config.yaml
n_experts: 128
d_shared_expert: 64
activation: "swiglu"
moe_layers: [0, 1, 2, 3, 4, 5, 6, 7, 8, 9, 10, 11]
normalize_top_k: false
balance_bias: false
init_std_router: 0.0236
n_head: 4
init: "uniform"
init_std_qkv: 0.0277
decay_fraction: 0.767
final_lr_fraction: 0.0
doc_mask: true
steps: 4013
dataset: "wikipedia_en"
Below are experts of layer 5 (counted from 0) of a mixture-of-experts language model. Rows are named router (the router's row for the expert), gate (a neuron's input weights, with its number), up (a neuron's input weights, with its number) and show model dimensions 0-63. Each number is 500 + 25 x the weight over its row's rms, rounded and kept within 0 to 999. Numbers have three digits each.
After each expert's rows: "gets" lists some tokens that make up at least twice as much of what it gets as of all text. This comes from a sample of Wikipedia text that the model never trained on. Tokens count by the router's weight.

# expert 98
router:481499490506541490500474495470500506491526470494477536460544492528504552492539502531500510500482481458471515504484492533430515536516474533505488518467463478497462507511495503483535514478486439
gate0:495514473501468508484477530549510519478481476527479477536484507461507494487499541499484513449479421492512483500557497484548530504485523501479493548449491495526481483506490480500528516482508477
up0:517513515531489523523489514509502481494504472494513511510511502505551523543557518478508528517495527536495504516449504565493531525487480458488494515482484488520504520500504506490484491543474468
gate1:504521524511513478500463510436522505525502487519536463488478522464518479507506486442531502506509517502503474517486549465481479538466539487490481469525476483512515505443534515465472573536506521
up1:526512506545514519429471493486499512484501451478499537515508477504494505475523541543475496474487496542517481499481535418529504478497490500517489538485523541495534487495516548490505508518462517
gate2:505451503502513510451491450507478513498521501498542528475523480547466498493472511523458474512532528487472535529551486504496510522480489500517483516488465497477509491515467500523466456578489481
up2:506479469453451504490491490494467543491495507480483490500531492507488506495503467462485533493471524506540495443490507528481437506498494493534476507483474503507501508480508512518502511493505478
gate3:494499500485530486499513474507513456503517493456550500483477526493548476505497479479500482471498530533543503497519434509512459557495481468480505450541504458498491541467521450479500501543491508
up3:536517544479484500532519522531524477558548448489520495503473488507563546510514525535521524508444489519528499515500547528524525495517534503500483484512525484498491522469531535499513546478510480
gate4:516508511524463481478478515524494493497521542472477531475472511504504530486498514473495508523519511514520535482518481486492481488486518499457444551519521555484476513541497497477513509474502524
up4:520504494491475500512505527544514508508536458518465481517513518549484523513459522531497492527500473524476498437526504473535486511489529481532501471508545533475526504501464491498472540528517496
gate5:539556556498546476488491525503500485496503441488486507510522519511493493463520505506509501548540483515446459513503474509519478477496465467536533539527539530482464476483492507457527524499475512
up5:490496524485498478501481515462522528525501523497513552507505522520492554503506523456531510464474499505489520505492546549479509450482511493498492493481521527499507500494554505463509514505514524
gate6:523484512498498495499509504470520490471512559505498473501515527478493494419542461485517487475489488526476499486497550483527490506507470505464494517497522472537457477528538467520455480510517480
up6:530497494563480493460479477509498485489505473503478498510475497509491475531475536544473455529490495478490497524499493509503473533488499508447473485512485442491481506492530484506489507519488486
gate7:503495501529467471470502557503493471524494486475494535496470489497493504503481472495503504509526479568501539505473503468508479532495475538512501484496492506502542518443520465479530531495479476
up7:472506469518524513513520487485481514528487502530434484482517519504480491467506486544523492512470507508501531500473489496495500473506541470518482535494532503506518495450507509483501532499490505
gate8:489534504467533498469531513493482500475472489506483491460506539497497512440511475512459483457491499525496483563476446529524478507536507452483538522483516512459493503497462444487522511546548526
up8:488494507532480489506443472505510503504469505481555478517512498485524501493484497480520480512464526466496544497528540488456514517531507494493495462528505482548497531519524504457533504506501486
gate9:574523472457487489484495552491493479499497500515487486539514492498485497488493500555476523492501510536536519465517551505496551500503441539500521504520464422479504511529505513485485496485508461
up9:515518443507486456490521470505520485533478453494486500481480526462511452475520497453529493563472505457501504491494520523509506434501496502500505460490480498453506516473506520531524464548527488
gate10:486509467509502535482503495536481543513479491484516504534521485500482480522510543483490503508485527481515500548505526536532537481527514461507501454460484473525528527572527498497469469503487494
up10:481498512516482553483510474490484502490494525517558514511521557469536486507524484441525498518541511500479467501505504469494506488499530510527491502489510439508526549505474480488476505519500528
gate11:496462522495533530526489494540508502539495501513481560471462468502508496514488481522474531502514501507499499466488548539498477534520483515506474490489485508503467488494523494468493536487494528
up11:479500500537530504476475497500510516474484530486509461471479543479518502448510499491463497528500504507490493465469556525478507527503514508601459523496460488514502509508542484485470478512518509
gets: " was", " is", " were", " to", " be", " are"

# expert 96
router:463482515491501502474459500488515543535503514478483478482527466493521487504476512549504473474472495471511537487502493525500484507520490509456443483530458506519530506469497511506509500470473463
gate0:520544493496511495511505463528494540485482493465506485513524551485470519492511475481524470450471475482496515497527503524540526514525486489486502485528464470490481484487544472531485517506518483
up0:517500487463477466467548478516504468507515483505451508472530475497512464557500484504455505494506503517484500502445475487487495517476505515493515559492519496507481562517535550539484500485538495
gate1:529513478514515473488542524526541498490512491497516499536477460462497516448519522520487517489505459490489518478505556521490533509484488506524502536484485500486463542503501484489502531469499510
up1:485517514455520472464508515516523487507513501522477500463504530522498485490526480479523529483543443535454480491524496490531485525466493516515491520501516505515473516488507448517544525488508497
gate2:489511480540491523504486540513526512472455463531521522497526477499502484547511501482499539459464523519569500485484507502486538501543503496533473502483490479526531469528468501496447482508460466
up2:466493481511538501533519497508473504483462471556507492486528514546492517496506542528518504504525475483561517490495506488510515495505527479519480526452470481517452531510494497523479560542488494
gate3:501492476496514504544451512474527495457446527497501504529542536473485506504504524454497540489463524529477505469516476523507494515490503505492501465468485473483507482499458462489488500484502500
up3:505510529502502491511522522500523496513436504522520541521490505461531497507500466512476501518494506493456466496532469539526506471534500540538513540483504518490499513465509468501502499528540531
gate4:496547520503502559540484531476503494489454467494539496516520499530506499520495454489484511490465502504504498459513398512510511467523478483537516487478499497541508519519483455472503479487480491
up4:471510476523496496470519537533497503526515453493502458445515534503470489521519500452500470490439545518528520521488541520485509472472508518543469494505461483515501447518510527520471470488511510
gate5:481459479451504497488502532475500488524514483478482513522484498455481511491486465471487505499533485474498495540516492470491493528533485464497514528516508505483502477493491489477508513474523499
up5:504461491516528499508494493509501469498507523494486490486513517490528488528505508462520561464428480472513481521518479530495529522501505443488516514480515476468521474503500457483510541516448492
gate6:523543512419579531535502503511485523482501504485523493449482480480514497489523489477528509503481498448505477515509510521536470461483466432504479475534497507483490513518482531537547468514489532
up6:469476486492503479484453465531484529501461561477487468517513469467509493511522530504472505485468515507487561482526542482535499467493532483512496480522516510451510532470481464480508493482517509
gate7:478492500554478488503483518452504515502514543466513505494529501489499508470531465476487479483498483519523509498497502478514509545483518464497532518518532505485514462489498528437502491505481509
up7:499548482510541488504496507513513511491491499512482449509493410488481479504551537470466494528507507480496527492530468492518458504517511479504480492505466497496488487497516469499501488545489539
gate8:539525496479513493508507474462496509522476478559512507478515489520490523484508496483539504502476524478505503503501532470468488441501525465530472474517514512483491538517511513515490479521511443
up8:532505472458496486466521543535511502491465445473492466508500532468476472516499517520498473511487521477517476517491519545500480454465485504501485524456500452493477510499486508519497535475509539
gate9:540511516512469488437513527523482466516525499505470510547512523504518494519491507499494515508509536516524504479529555551498537501481507515512470513524496495515468538498519499506494535498499470
up9:482522498464528533515482552510534518511504470466480475460533525552515511474501528499503458471498466495463523522502450448496506520514513470512510528515519539529519464537490491514493504505509516
gate10:473524512507511503486516506520519492484537467515451506543468532516473474473549486520496468519524500465519495471524501464583479521511484478524522517475550526526538507460466446497526514474496505
up10:460469468532471499440516535516474499508483517522454518505497510505498534455504487456487509486505452541536478472488461515489538496460479469515496531504469484531489544507487485491539504544487521
gate11:527411513503502481469521475482508546503520508501488508478470527462464487477530480509472524491498494536523508512518499504523496515468484503550481557505500470537503487503506487537486485517510518
up11:499504508517540501478518494517485536491507500458509531523515475492546501538517506526513498504489484456506463499503501478508514513516491489495524480499484502487539446534513506487444483536517490
gets: " the", " a", " The", " an", "The", " his"

# expert 115
router:518545548527469510486480496479526479518500500492516529529493527537481495473498482498486500505494486522452496513502501468519530484503507526471535493522497482517465504498452478494468534481517489
gate0:495522495475517569472536504487509481468490491472500475500477553478504515472500514470534500470437503501520506519492552503503506506483487509523501499509466478505485511495484528507492495494508495
up0:474499497476462493550497520505470490488496546512493498525522488499456498491529517505531539535510494480486556494504530504488514502494527506505501508471517478484430496486490486521491476502472499
gate1:508579483514503538525535479481509491476516551520516484524502546511485506495494521495536493488512509496528472505501523518498523526484481531512497550541473491466473489518497523528466514513506463
up1:509541518528511487537489543435516503514471508519553541519489503490504508533506497521513491519540500490476477489509470470547463482481472468459490479494449456463506485508489478486501509493511476
gate2:515458487527541522508487544492555506483492518534488488515491523512465512495457498488544532505500489495480545513530479538453548508512495504502468486493503460450468503519473524488490501498485459
up2:492460521513525500490560475550496550535458502525502518488494513516491501485484500475486513537508519470463510492479487545519522493492498518476502495484542543540474487513502499515472526453477500
gate3:465522485493494509503481525514538546477519486509515537545468525506467475483501487532495505513463503495524493487510554481514540464506519529479457514453477456513474516509512537458491492512536497
up3:506487566490515520493483503476468510455505458522511491473491509507470534506515477517505487490520497541534440492454556471503500505497467536460535504505496510514472535504478490521474444503492524
gate4:509471540534457518471514500534493478479512498504499549510490517494477484502445522526518508491486524531543500497502475488467526523545516497469473487486472479502483490505481515489523511500492483
up4:476555547489503530560511524457520448504526521501503502496474473517515470518481531566513493497537512566463500516496492498494501485515442499503499559523513479468479491480546511527513520480490484
gate5:509451518514455564468517534482478502484496491451511511501485566501492526504481450548454482504528492492505499517474502528485470496502476544465493492455474523528500520495508470490496486521518506
up5:461497501536479442492482511545495491478501511507498485502483501512534497503515510476458493503541475509523492498483494480494496465481508471488472539483447488537498478490479491529488511460538505
gate6:509473504477438499447515498504473503459470508477503540526487446474509506541518482458460522499503520492533506510491503533502509520470521475475517511441503507522547499526444478540454506477512523
up6:555455511469537528520542482557500507491460487485543521516497478526469486505494497486497521519482489535481483515503479516478536448515473529480506505486485485514515529531509485489513495532502502
gate7:546475463495523479497518531504493536497502525542474517521467525544484495485487452503492519478449445522509527487506497522486488484560531490496504541493474453485477482504505533508484524538546481
up7:510547485472481508471506509464525553454477465390467537496460519498511487509483483477517494497497483537528495462486472471497521540483512447459476510516478465513518508497496513494474465492493505
gate8:484491519487483516544487509505483475496494454437501486466457518501510526518509512516458478459466547510484513458499522466501507480497483504460541482505470507458526461510525483488524453493511470
up8:522460500514512474501457517442498508454504504512509524525491514453504480485500459513467488498507501498508509459504514485504538511463476503487498493478500480539517454477487479488477543532435488
gate9:474514472476508555506497503497492512474497506516554470531493473529473542558487540535477492503507506493500493509525511542487483481541506500453503501508498467477508524506462539528509493511503467
up9:513492486485477481510488466492461505534529508495472491527529488483523535553481477511508506484533529479504488486502503487524430510524511499452466461553509496514513494526491512536474521496537477
gate10:477512516514480496476528468540487510462497487519492518554504495494464533471503486463462488490450503508519503527446455478478500489470530486487497498440495486454509543458508467531481502493525509
up10:467511496518483524515476500448495457490510477548489516467496530518504486516515458534439473551540488480469505455526503479525519543472492532519507522548463516506481531518483541460536550458493535
gate11:481528514569521520466507499485508479496494519489496546468500515503547489493492472475460527495522503556482516485470471529509536478488490500424497452545460494535511484497443504458504516529504513
up11:539512485525554451487480458463491528506495491487509508490515491491518484489475519474497470505487498487505567493505479469486515468518498514497441469476491541486519491513464475533500485483510541
gets: "us", "a", "er", "o", "ey", "ro"

# expert 67
router:487526531474539506529535505537479460509466531496480523481500508539546515534545534498505539514504530490475522492467461550495526477491480456499485501518474506511517516473488474540530505505511475
gate0:508524441475513481507510508518493478487473518493483470486471492533479501460508543540466492493514471509495509500507499545528487475506462498499492568511499504553505497522490524527502497459499511
up0:475526503491504529549517488463504507493491506520517502505493528527481485498474467506498499515495450508476497480490473499497490450477459506515493473489501477508453554481464474516439476483511500
gate1:501497536481524481519515519520518499485466495510521478504494529525472494486499516468488536509515526489478485512517513473491479520474476529512510603490486485507511502478454498495458496533475519
up1:549439506529513491496493458483473497460509530491534481477486504468485475487489527446521468516496512508482483543491528493499517501465490528559492470486532534496478515497513505465520503507459497
gate2:474549516451492516525494494502478479519511528499461496529488471533460495474534521456498500504466486473537506459495520454507456515522489492468536479513491482493516460537502495476501478473494512
up2:552483495505491486482500496496484502519511465499469538515472512511482525459480539475499476495530496511497507485486466450485438471526478505529556490450502513474475512512502442506486483504487540
gate3:486539463517517467507488532560517528501527534505498454486507521509507513489508441483556530510482470500494499511527565535498507539521524475491512467465486505495516532489541520493515457529476479
up3:476526490458485490510516527485506490516486538502486488486533543486460506520497496477513499461503453487478528503500478493468479503495499474504489470518477512470507469477492506456517469516492501
gate4:479489525476463491510482506516488462497487517493469514477536507536514546511487468476524500518551544505503473495523488511516492513523512499472566499502485497456455499497516521506509453514468485
up4:523502533558444490550487494517460486470488482487478497569537493523510531509536497511507537468481507513546484507461551496502453505536501476528501501512537496495516497511529485490514517482478495
gate5:490516498503514478499495519469505527447443508536500518467513455524528504445532471513472526465520501489515499513481535483467523474509497482465457483462528500509484504530498486486517488525502518
up5:482464516519493533514517497454496496489506531462515494495515462501487472523521511501485551492469524513515517488499474488532479570474498493531490505460505460510503465518532528464493519509543492
gate6:501530489508508525494489496526486517516438488508494485535527524523488456481479541538467512496471490487501508495548464562505525467468461481508503472496481461472551508462538515534505514518505504
up6:510474488491481489494523471457528515478472494491478502515453516474476567496461505461488501515529483503483527493471468484511461496482514483508478526459534513526484489516485481483522494523494499
gate7:504486483490483494507471511473472502509476485489516501502504538445472485542491497520480485459472546481475500540477518487486490502477529501487485523518548509485513545462490508514512539487522506
up7:508470485482478466500516511553484492549515523495486485465501529503514501478497470477530575524529492500504492493509477492488532473535503514484478538516498496542503510495529472513500486496509482
gate8:483509503481561458543481509525496508504502500492498496466521495515459501470474462492532534504442485468496525553465484492510470531501499521520492486505495485455486481517510495519481471498519520
up8:499470511516516495472515487482489488503509518507476494492507480517572491497517521482509511502499506541495485513491531541511468518496516520495507478532527533462503479495506504513482526517519461
gate9:495482495511494541490477487473475540496491501475514537541546520513483527451493512491496451510484510531507478527543457518489512527530499550528469509503499488509507478462548464479475486551496523
up9:462496471466486491510526451514536501531461523483489476475469505504514523541490471458493496486488495517499499462472487539485496463471485502484456475517498485468528460530524470490484462470502509
gate10:472489520459472514507507533481532482481534466504529482501497509492510479527509459493530475517528506502504505521482488499483505483542507522471499502490492486523535492542495523490486474464490465
up10:488508510460544502525488496518504519476500526505481432461495489493515533490529542547458528493509513519507481447506456552537506558497541484476513502480491493519508463490502491519472528491518489
gate11:494565449531503508531513510499503494502547510473483478566479476471503465495481498503481526483509508496506524491495521514508448538494452490518538488527496467465508512475512496478467495499522528
up11:498473560479569495474481472497505456512494467533474483477497551541512544464496486519473476521473533522493500501509465577557484511489510515491505441532487512468470479487512525465511457507489475
gets: " in", " on", " at", " for", " the", " from"

# expert 119
router:472501521528465524513533549537544523531488498477472485496535456522535484511525495536502478480469502489498501512497521543506475516552530503450503463507445537471474519542486514517507477474523480
gate0:522473496532507496540521508521513534504508483531501499459470478534491515488534539484506509497504520492521479451470513549505502495501485549515495493510533496527482511486515443495492525509509543
up0:505503508513481528519515502515485512532485467522483472483525445508468497551514545540503514521450495493492474495495518568499508514507529515466466500481489485523512525569527470539492492501472518
gate1:515503503515459549488494493475519495505545517487494504496487510511508536500474512533507471495497510510524529514494468528544478545480507529504502518469475504551474493531481534474498506486490469
up1:535484471489501521508482468483545542545487486484495488493503481499465497514496473447492527496470542476531490522453517490491548511454484514516506505475542538538470485485469460470510527494470481
gate2:497460507543509457453464546549491494506510517474507496511503513512525471490505484450496524511508474483511501504534500489509505496488513533519512557484509552532492488465497480470499500524490491
up2:552470490500462472511522499566503433516537476524498461532506515483501498524475509474529495535500489533492466501517478507484514481549492510519473561485525474536509540479528497492504532479507520
gate3:492520490505451519528486488464525492507519526535517496499472519440519514505515508510477510524474533551483515471523573513544497491473519526473478475540506477503493502513519545476485473442484536
up3:543480521512492503528448519511514452471539497469480505505520490457497485530511492542509509515525513485490489490514520487491467491499523533459482543474504470502514494525513512519489512490508499
gate4:509488541528491492492464460511488509506503472488525522493494523545493537456479496478472525533474464545472502487482575525507487518486462547523486509505476493497499463511506532497515484520503500
up4:482598521504496521515504516426487528519519521515524519477518533546494500518531506511486525489503530529484492571503464511505505509507538488502467465503446503534478491499483499483498487491534505
gate5:529513504529495514511474492519487491509498491512521500471508454508501532509516526533514503520519527540502514514480471577516482532490556466466504467469514488505479491497452515471522497502482479
up5:497507459502526507502483484508486484501525515522512520517512448496542505527509519497473487466509559473487474538499526475491490484508530490512530525459491512494501498504537522530509523460541498
gate6:508511519487459503508543510478515478498531522503511520488515530490465512499496493497503490500482528543544491513515543481484535499493483529496450479517523493495498495548523507500502473506532449
up6:499500473500512475463511499516498499482499490506479480499480475540477489486490531495512491493498542503510511470520548458501506451533519480509466498440493509505517486556503538485454465458507509
gate7:491528475516509498559485489443498496507512505500507466474469517488520511487500488501485487499543566507503510550486528508494512503489471501481500489497490520519527502505474511496508537468451513
up7:471472488506460474471540485493512453496532504529511468483466503488506479501467464488520482509484483500541555495476554471423554482502517475465517473491482543510526502524492499518502532522475472
gate8:515474482525521560470515491495546502476490513511508521480486498505483500516483511501507497474468516507526474509486510514510468511509464513481515493485520499526519532516494515536504507472521517
up8:499493491494476486506496501498513430503486485448486496465508494462484489475488513482474546482457490484523514487472532516526449409484484494500490508528498502465533525466547515521510581489510524
gate9:472530463508518477468478481498513483507515511540477446506520432491522467520495476492481496539532445464473495489485527437484473524507487457504497515514555512527553483508492496511525539484502484
up9:478522507490517489491493471531516510503526483451492448472488525496515496496509485531493496536516502510485497511482496520495497481509483516495532540485537535501513508543486504506477544491503559
gate10:460492510500460479502481474463525498507512525427521484437510514492547454540486498513523521513509538501490464485552428535504515484477519522485473509489497512480500509486462524493472522537494481
up10:474505500517475488490466490514492443517518537556484509567495489473502487528542520501474476499532512442504514526510467513508494504543478480533491457509464474504482516509495550514502472491496505
gate11:506462543499501495497526504507497496519553454463494554511515531471506516544466522520495493498484494492533497509506495519495475554541509502511475490510486541561473472508463539485512501521494503
up11:466526487525490457525500511517514487549518543586508474486529461500533464470535515512526510497507517522465493504504498527459502427516503502539501515481531513507485513505462522497466513497468503
gets: " the", " a", "|", " The", "'s", " an"

# expert 27
router:532510457500467534479469488469478500494484484501543499497525511484515518504552500467498526489442495533518502514502485472445551433499494489533498452497520528494498466470511508492463492475531509
gate0:492486496518532532512525521474544447479522528500501454501504496474480481566504493514467513516478530495524505493517463450502502502471517464502513512475502496499475513525502533508534523479472491
up0:465490499491499508489474528494450504481475505507491495501504478511500513448477501507503527484508520510520478453517494448475506493464511512485544498473500528505470497504518514499502463495470500
gate1:498495467503481481499513556489478522491497521496481508477459513507491461527501500544509533510511509474515535510526516515481490448465521498514506513492487507520514479509533499527475523500558517
up1:493523453509506534454505489516463471478487523545513449503455514470525501550500497516535532528502489463486502461515511476516485481499515477493500476524535465515459526488516514499489499492491543
gate2:458476443501508490519518489439454542502543505501482515457514515475527480491469447512496539517478530482472538457498541518478480551467499473520492460463460505460482527532513546468455513493486538
up2:507576528499518485484464490558489512486457473482470464514471499482477484544542505495449500514483518482513452514476541515456531452521518471470477527521462492530541463509493534494502481461538512
gate3:498546469500525551495548510500504536477508487527503498523515514504514461503522474517508476487498480530480441542510493504485450474542499558488485476515483478451498496472521520465534515521479477
up3:525533522498512560510519478508561491507491505473496521486444503462512533499502533464507443528521513480469480518471471479496475510510504526499561480511529476510516493477484507508523517500528529
gate4:529479506537499535511476536527494529513510511489530505499475502484510517484515514514506547515484528523540543534474516504481497463513549510520546523496474478522502520504501489548491512533490482
up4:529499456491523484510475550562492470511541505504543475494493471500539464475508511529508495542491469511526471496516504498516557547477492490464546511510511475526491500489514518563507508490468504
gate5:464534511494523473457504511537498524508571476498489502475487543505500492443506532482505496471495500529481495546493481526502524458497486497567476484497506508509481462500463514460441513489492519
up5:429502490525475523517522488532496532520464481539522511529486446554482490575466503512504541512495483478493517480495513482528518532530509477545480506506499474544527468507538523497476528465497515
gate6:495502510501503492516483510540496500510487485537463460516491530498513482502544511515517524476476491552516514533507517552499497550559484480488507534535503523555497508504496494512509523492484484
up6:462534516458465496555507519507471522497479557504478513507511507553498529543524510495492508514495531540530495514505476478471505504550527505508500512446491469517501513469497482485552507529498519
gate7:522511514519500500532517553438502509459490511510498481516464516482517497556480502495479520518531532485503515512538490510510526510539499488512483484524463481483528511471478524501485484518544493
up7:548472503485502476482548480503491553502490514540505527515480498536487564447526489500502487553501528488501525538501479504502502496530494506466534514473452495489468499475491518477488489481487538
gate8:495516504515513528579514512494492511510516470517530523515521496488511470507495485537492517516495513509484538500483492496497477496492513482510457491508533557503489515536490487510535500484498553
up8:473493514486481483497518514511426497512480485543478514525470519521514519464518484480486523484497501496507494535537527545500491526477470488502490484442511499522470492476480460495503486516513484
gate9:450522518491446536514516518508513491477455543496526498505499542482482494514493485507501494490490524502514520432558497506497517519493535509531524543464513526500505492462483481490504499501513473
up9:466515511507525485506538529507516502483489493492478462484496500512520524477432516496498498512502455485551443511475474499497439530457477505485426507536499517500485521534484483555494467443505475
gate10:501493506491478488519514546490521513455562447538490483521481538470522482499515470498474485522464523495527506473510496473533497551484532529512524517484453491499523497466483448514513496523515470
up10:475506538496536492503478515489494526512491514507497489505496470519502522462492477438501469494530524508463481530528498539490507510505470487493473517522496449487494457484442505491480501526530502
gate11:511497476483474474492505508462490531477512480554503517473504527471511558471502472501518501481502498499514466465498549492495502497484475521529515516540496508491483460550508565494504502523535514
up11:532462473502483514502499528476488466528514497521507494496558506506528531508506466509528535477538493492528466535467487509491518489495501501517484482517505488492463491518481470470486548536497522
gets: "u", "ia", "i", "ing", "o", "a"

# expert 60
router:550537495502521493515487477519509496486491523487517523474468471514520539491527520529508487501487524457492496483483465543477502486503463496488507515485486502548485503487495485528502495460496460
gate0:506518496470506436488481521511532473470475478501457512508518495498515509494482535544465511526521510502521514510508491502512505517546481482549474552484531519506503518535468501532510492482525490
up0:509499500501497506504489531510490490493503516514487544480499513542506490534470478538528544513547517537545485477529457458498498467476499473571495550541532541505488521498498534530528486479505491
gate1:508535482488506513490525482515539508493510494503488520501517505568503519545503443547556509542503485539473500470521454458511531527471507518492504530511528511503481512490551502503522489535505495
up1:490446488444491507543465498493543475478500511458483527484491508547531540517506537518486505532492531503490483440519484472500507497466500499521555477507481498492498548524470479538461485487507493
gate2:493472504504487499508473493509508503484483477479508483489519549542509469535470512552480500504489506533521498501468546559519496475493494507554489504485535502564488539503525488514476504498480528
up2:513524498545476500488559497504505520493540490462514488474514489468499493530469511505502489485546529529510539529493457537517515528503509505496464548446470479522485493509484489508513485531492480
gate3:455457514558503527492464496465511451480530521493506509508468501482522461521504488473506482510502499473508486507476508425487478510480485503468519530507522503529498517471511514491475492459498511
up3:504521469472492506479503481483512488512452501475501479509491471470504512532512516442492542579421504444494460511523475514456502450492476489483482503510494519511515531502493548551464468506544518
gate4:543502489495452479498482510506470512478471490483509448520506490450451477515479494497489503455494517493498533504539549484505520537481500492491479495536492513524504510510502506510505489452506469
up4:467517495504571454496531509497517499471494544500561545473493507497520505486506512466484501486509475500464474520526489498499480527517487475506555493478487500505466513459510506475506468531506479
gate5:495477496500429470506467455477513534522528521507525495498470487520460479539492463473533497498490504508478485520481521464424525478467498498521466520499494516529520496520534528507495511522491513
up5:497508533512507488482520507544487506509494472444510493480542507467505502524542532503484455494537527471477486536491504534495506485504524504477509478504483497520511477522520486515520458509462479
gate6:496498549516560531500515513539489510506502458503509523501506486503530484536489490514472454465507501553523500524494493487511520535479512542481510486495495535548508483487508455517513479506461485
up6:509476489486489546533518487530530480468515512562510491461483545475525501473501497520483496522487475484492517524491484519525493534513479534506438491510477454475501464518489490491509495494469477
gate7:539530491458512545486469486484512535484492543523521521518516515508470467501487478503504508493515515483502495509486487551499482495491502545490493555506495498487434444530499528505524538477496527
up7:469500467465542499519492527509527477446447490498532508470484493505522529471513514528493494496528488537514440477481494507473497475523538487500497539493490536496488512510525533522576492502518527
gate8:470498540494508545481531533480474501492495522490511480510537533487495511481520510395521499512482478473504463522512505493507523512535522535529505485540507497523486490497489495480505476538518483
up8:493558455502451500472478522513484526494522487484464516483527466543454477480483512517505556520472478457491506541464454500483509483538521504534507518488515533510545462500485492484525501477475501
gate9:495520509494495460473540509491495499510472481497495502465508547507545461499478492501500497494552527540507460540495470542516459506522512515517511482543530477475478514483506451521523498498461535
up9:499542475506512491505494530500488451512476505523493522479497505489523484491506458518501525526495454499533493509479495484481530461475505515526493534545496542521480518523503502524535502422478537
gate10:483475493508507507475489497518502496505473513447484519496458477536507497477496507486485512485516502509484489486475514497513505519509472461478470545504489530515474480522521516491522497518520461
up10:463443529452475471537495508488471493518529492503472550469479513533565517518500541484474504508518453507515472469510460470487489472484501509524490540492530541487507508447486476524511503516504493
gate11:516523458503494507539546532522475504487529509501486508505509502499456487528555478475536508493486516502527477475456526480458481491501505493512463460500441494525527480531465507511460480528511478
up11:555519518521487502497514476534544518476489485509500491525507511472525482483445522495525482486465497468515501514507467521521537456505520526492474519538492476518490487523464511517494518503453524
gets: " that", " by", " with", " in", " as", " to"

# expert 69
router:434450520485494546495482502486532494488540456498489512507436508521512509491504493511480491518507501527487509506483531563508493461488482511492484500526460525486470521528513485476548463497488461
gate0:477478469482492480522523488493500432500550445550505500495467510479472435502485529535447434510475543504488489499488493489469489502502517537488495469476464463519486516522499500482505476523521455
up0:516520469489519527479479496444500496520527504538493468499477537464488481465497477536475494535514502467454511475525471527489549441496520493506486471517479503516495515533505494582504509499505499
gate1:502489489476502538451514517523518521478503469485498561524490525504498506501463486514471579486478500525479532487474481526488500482521510517501481486488516480511499526564484477495516499492482527
up1:470486464497464457454484510507528498466546489510474479513474460518464494529563601495462497484504484470536499523499480460486490483520496505511490511489499485528500499535551515501486464520491519
gate2:504501533497446522475511477485500507498478521499493471528479490499493494481511536505486513476504514487500479469484508512483547463490495476523460514486527515536548489518506464529473528472503534
up2:454496473503492502510462480492524472474492491530563479543506516502505514489489532538462482477462520456480505484544493481537508509499546509496473513473462447513531478517460510512492498535517494
gate3:520478511483475521539499485441503552485514482462456476489505491505515481495495513521532491500480501511497472493538516509497476472501483499503514583485505518480490509525516445520512499533501520
up3:459525489514487521497493445469487464492506545472528438541471504479541502518518548498493480511497480543491504461480481493479528509483473523461523515489510512580516513482512504500452480498452515
gate4:495512468484499526519514506506483473505494499513507481547492552531492561520539537476449488521483522517512490464505529484473502523479480521523478486493526461515466505498486461538471507507512499
up4:453479519520501485468511497460517537519441491508524471508537445489525504512559464501538490498521500496497474469485464572527521510515515467505515568475471456484525492493484491528487470486503479
gate5:467499503494492480474523455506496497517505541540513468489517474486523457532534481488483484501536469455447480529513474498515480501490519468504486556493549545522481486511507527485495565485535560
up5:534501525493545466462498447471507525524503483529559457511505537526506520542499518454537520496474537452517486531478452483484545492523485528495495477546456504507525440477506482464504502516482493
gate6:509482498525478496494552439523481492503501515541532484494482488522479501503508471486474515480505491494502523523499483507486512485495519512510452509477503482533474565502521509523526523453499514
up6:522492508522486486505489487483518503540492544520534534472502457501473509519526506471468495526456515484488476516501511510552488476458461526502495531462512509499465480464529476512501497479463529
gate7:532463495512505483498490498511468470515497465505523534537504544493455503457473476503487524524491515507531523522549486494523465511443493494529505506508500489483511476493465492467538457474519442
up7:493461496491509520510454501501489481486510473558486506474452528522505458471524541521461497497554498440469538455536478503492541523488534520532488458494498444566528496511489515507483483512505532
gate8:517489486501484496497557518523528496553489512477470491501516514517476496520519508490496507478574490508518531496468525481501524485475482498497491487490471509514509473514472466445511526463456484
up8:493463506486473503508504495503472524445450491509467508498548502496512533518479510497470445493484485519504480514473518514487517452492475499479438460533473477503516505469476499492510487494451496
gate9:519453520484528538486521515478506506472535504445510494525473548472500509458467469485545500519527512495504475472510481509464509511479503538510495508487474530502479556512525487531534515546456514
up9:533485468462509495528495473519521523479510463512465516523532496506498456478468515506506505502486446488489481540518523434473508507528512514488509480467514518559525492503473497501498486544489500
gate10:413548495492527457499481533503499514457488493509539469503489471484514488472491548483529533498479491458503500532513499585512533490484524465478524497486511518525506483562519487484513512497506480
up10:526460481508503463463502468483492490507515484527464499485485482458489473471523484506469528531530509484522532507479504479537481502508499495503507524502528542508466517514497478520528529483503520
gate11:471528502464512436498467482476481478532516476507523485513501530494462524517501466559504496534477512466554546497540498547480514446529498503518505438495512464519552522513503493482485467485502510
up11:504470494490476532482545443532487501512522504561545534490530484488566480468495506507485489541514492454505544491485502477510538501508527496484484556509530560563487508514479516508498470485497511
gets: " and", " a", " he", " He", " or", " it"